config = dict(
    d_model=128,
    moe_layers=[1, 3, 5, 7, 9, 11, 13],
    router_score='sigmoid',
    init_std_router=0.0226,
    norm='rmsnorm',
    optimizer='adamw',
)
Below are experts of layer 7 (counted from 0) of a mixture-of-experts language model. Rows are named router (the router's row for the expert) and show model dimensions 0-127. Each number is 500 + 40 x the weight over its row's rms, rounded and kept within 0 to 999. Numbers have three digits each.
Before each expert's rows: a language model's description of what the expert responds to; "gets" lists some tokens that make up at least twice as much of what it gets as of all text. This comes from a sample of Wikipedia text that the model never trained on. Tokens count by the router's weight.

# expert 14
It responds to: Sentence-ending punctuation
gets: ".", ")", ").", "\".", ".\"", ","
router:509477446542536495515498505482565476535519519503516506445476526573529516576490539436530491502524501514540544538570508592494508453596535513481521561476556506522544436524534489538478483468519482538466384453469489573506439508486452421509526487508481490537527508527571525477428512521484506501502404441499509493502444505564545508525565531545458546442536469568511507491438499509495568532584

# expert 12
It responds to: Infobox field colons
gets: ":", "at", "ar", "il", "ic", "ut"
router:493503523540516499441511549437547527528501485556568577416446471494495485582483526480559508503527448509546493549561459515498495439581553456471460509514531496565528369497543428520499488540419507550496430430486458513473469512484522456488469483497477464582529530494446548457461484485451513492504437443514513417480472497488528498458497544517491540514548522474473475490423519522438483506470

# expert 4
It responds to: Table number cells
gets: " ", " man", " hand", "en", " Sa", " human"
router:418486565519559516494540560451544477568520491496535543452481502544549524512505537439535524525528463512506478556560503577477548511543539501437491545501566505561468417455558458533530429516506501473456478479526477578494467465514515460512468523515504481519511538505502533502456461527354531485539411489518537416520492485565543523541514521523491587443583497518522483501493482510533534477504

# expert 21
It responds to: Institutional titles
gets: " of", " the", " |", " all", " General", " F"
router:470473474512524548505547537480533520565508460548520554436502518510498545565530534442507543510547473516592534562510504505514541453581550509474496549487488527520489445506543471521508488540461438496478461413547481529464476486485516431515470519518523524595515527561581488520475414576411524475552480476504486434467472494526547506495500467526471517415545511467467406417503500478452518465541

# expert 2
It responds to: Plural and verb suffixes
gets: "s", "es", "ed", "ing", "ers", " used"
router:542439531514537560502513524445557430585508492467555534452477450545518513528501581417525471477513476488530567571526529596498539474526493522397487534504547523507524457560545463584500467520487450456510382434510506585516416466483511483492525566495477441540524509515519505509481494527454510470523471484467464451523489487494578550535515527511485481499522498529500486509508509534491583522537

# expert 13
It responds to: Year digits
gets: "0", "8", "9", "7", "6", "5"
router:467459525567516578515528535455582516545519490486570563465484512573516533569535502506514525497568496499557477543519524576457530484564533494451505530501561517534499442485543448559499497551516495453468440466485471613521402544496484473513480514522484489550505486527540499488453461567393560522535456431491520443516448529549527544524539509535442488473544479520456488482450496519507534524536

# expert 27
It responds to: Word-initial prefix pieces
gets: "s", " p", " un", "f", "e", "al"
router:471416520500510529492565519457519426535527499499520511403485478550504461555546523428521481505533472480484536529471470571521565523512493479520480512496606537527506470499544503512513428553459452490465403423550452581426464525515484460537515529540490481493548557523463528482460529513388556504516514463523490479530455491573508484522558539521478532506576465462488500452487553513515501476575

# expert 5
It responds to: Determiners and quantifiers
gets: " a", " an", " No", " no", " most", " one"
router:417474497528513528496579491485537493534537520501531543418509487510511484498556458425526463472536476482501501587511529520452567513547526478516499517437506511549532406484530457509505475500453492507454449453501527588488390496501521431509527498468540497571521515516486523528471534510412518461555431470431504374478468489530564471524516485499476553489544504547442502477440513496514507431555

# expert 15
It responds to: Locative prepositions
gets: " in", " on", " from", " by", " In", "In"
router:456497481581554598499552545498588467579551464498567567462489493495499482560506489448506464499547498491543529551504516551497529459516522517454445510519559576551510481485545476577491515541443438462504472458468509575497504445431521440454509500497458518535556510535592546477443476528463552520515481463519544500493449505551584530501569517519507557479519508551468472515451509503476541516546

# expert 29
It responds to: Infobox fields and headings
gets: "\n", ")", "==", " information", " ==", " Born"
router:452500515553521507497495564489544505562471501535497588386504470521516474552508551443473477471555434510600517474525503534457513501661530557439479537517519518552498497555487431530498431532487501463474433482510544549517474503445530477473465502460542485575526511488513554471497509491408514478540486472490498443488473439489491490542501508508496533419528426529521452496503535482463535515498

# expert 17
It responds to: Line breaks, time nouns
gets: "\n", "==", " years", " ==", " year", " season"
router:468441487569528542494581575509594484548485473494536494457535562565516523564532505471511475495544494499562507493501496609426540478555537561469535547521590491511508494478536474544468502505468513484509455472496464565537452516420492417509492467501509447534480477518539568480431484528437494460491439494482470491485507519573501510515529524502464459461580492534528476462455531503534537550593

# expert 19
It responds to: Conjunctions and infinitive to
gets: " and", " to", " or", " but", " would", " can"
router:500453549526532573528537559475530465548574475478540508462492428511515480499513547418518496446537488540579528547538478578508535504477517479484489538520591551499577470460537468537462454474465469474468471479496484563523412519443502427456512520513551495559501531536573492521422458511512545497516470484489567441426468456500561530531512506548456544466508486525465464479426519494442539527545

# expert 30
It responds to: Score ranges and dashes
gets: "–", "/", " (", "-", "re", "ri"
router:485444445494504553521511473465551511537510465503527532421514483470490509477462562474565543519604492474569477498535491561488493486608571492439518540490526567538497457464506421565500444472479508472476469505545469535515413491450517400489522510513494475559491525528495514445501450527401527477552498486471525466517512451568514462533518500473498600484508479503512459493451570469499580515511

# expert 3
It responds to: Table name fragments
gets: "z", "k", " U", " I", "h", "b"
router:413442424472546576490492561452555508544509505531481503461496529501524533501475517444501546453525464527549526481547531597456544478588560531481475540464507506503470463537506477581517492524482502509491417485473484531571515487504513439528479485510531493566580526548478545510472480514417518518532442454491518439443455542524567524537518552543508582456522493494487428429479489491551557466500

# expert 28
It responds to: Verbs and phrasal parts
gets: " ", " the", " up", " him", " out", "ing"
router:416494514493514510493470519480533437535494409505575543503511453480491522544486536432541468520549445503558555492509552587523515476531538542478460505469515527551514465515543485576506538517493487514483454435516494512493493507427463442472553525522489432568545508496500539505438496555369522492509464458536520468446515453562560532514561543556438554484506499494516478450500562539508542532579

# expert 10
It responds to: Line breaks and headings
gets: "\n", " that", "==", "===", " which", "="
router:439442485511508494478470501428565436519559524558522544443506446563505514545467528482502479484554486526561538509565464538499533538518460496439481556411574514601533424519525408553534462561426485487474445451508487549482517503460464433480503523512517496526510519469539535476446488565439476466492454469478519418504458485543605524537519534515487492495522491512494484514469506519546516496555

# expert 0
It responds to: Partitive and relational "of"
gets: " of", " the", "ly", " for", "N", "ed"
router:460417499565494603481522537455521499573491498525560577483518516536521521521519502448549519474510513481563503572473480479464552440551528545461480548544549548481489495559540482515524503546457444462475446413511511589513475469479556439511461537512539492498540532507525556460463468536499507535529424457496491458514469486503524522568520519497491523449580450546505461473440504510418576546539

# expert 25
It responds to: Table row starts
gets: "|", "The", " |", " The", " the", " first"
router:491499535539527515492513525475579522557531555559512538386549498561515491551498502488545482489558467502567452542512465496528536491577532505508472529494539513547521460502496492588544432522455480503478443413465473587516445512459492471485510511509550516592508510554551498491490528546407482523538498444496445489506441514566561480500539557518491493449529446532524441468404488514468527516535

# expert 11
It responds to: Word stems, table bars
gets: " |", "able", "ed", "ity", "sum", "ing"
router:452511577534513507505490523421521431523530533531524479482512493550495473547511510433551514520504492484478533502493537552546562532569471452459473495440561510580540457456515422557491478518494507481453451495525465599453455522439437449511539537525526403529530508527498515461493522527420495494559490392481537478458497456548565530551508579535486526473519532540536466497467537525475546454518

# expert 6
It responds to: Early name syllables
gets: "d", "or", "ed", "'", "é", "z"
router:373519491531512584446577567491484489493523513476553490418522508526430457503475487457531510510515522505535518513512478581454526539617506463500516527486514533480518420467503471474539472545469494498473443480514495594556424517503497473498462511497506440516540523537482461460471492533453554428546437474472522470432472524579548514489550501512511574433542459477506499477453492513496544557509

# expert 20
It responds to: Digits in numbers
gets: "1", "0", "9", "2", "5", "8"
router:383507516531505549467533557504496494571529472496588552479516482523563490498500490415517492504557475414523520497461479520491552517625522523487478562513536511507435473491492450522564462486546470533441468473516504536518500508504462451514514491485487473554525546484494502495481467561372553451524460430515500465424505476548534530514500504580460573468568457505528474510482514493477568515495

# expert 23
It responds to: Commas in places, dates
gets: ",", "2", "1", "),", " –", " United"
router:478462525560566563470550529478544468571553460533548502425488508514528513502511537443502508517563442492539500551530513534522500490648556496503470510481527548532458460475564413554494490536468463543487457450496496555484494504443487475506461526466502529536532532519523488494497516587436564465539480478518455409470484491535553472486513485525514560460550467492461440431462494489515553477580

# expert 7
It responds to: Geographic infobox fields
gets: " •", " the", "N", " is", " Coordinates", " ("
router:461470548577546519443492526486564519535492510487560495436462508538507442510472523497485498484564528503532503557502511527469541483538535541479398499520496549550428512496498371539539467486506470496469469477498521516489482486464478452474510491448542481534553532510526497468533512531393501466507481403490501462477451416569542507545517503523500521486587471601494432493481452509495600461517

# expert 18
It responds to: Taxonomy and chemistry markup
gets: " |", "-", " (", ";", ":", " Class"
router:474440531534471544457505586444514537566542499478486536381503509506506497534448547454493473503520521517484503514503489561473515527573507506474421568529478503505513494474505414541536521521452455534444460459489536543518484483453491479466465529463522453524491569479528493492491506519418496485495463385518569412495421461551538544502549541545516552493558448566528534462474509507455541442516

# expert 1
It responds to: Prepositions after verbs
gets: " with", " as", " at", " by", " was", " for"
router:437456540537526556485527549489584449528524487500603549445506438523552517522480495428537503514549454457551532549512468478503513512552469524471494483527538567552543433487542495547517476484489477437406450449507484519487424449470492482474571480502476525534504528521542554463381469544465510470546469458563508481437465457517553480538579515513504517442512524498458506528447533505474520492544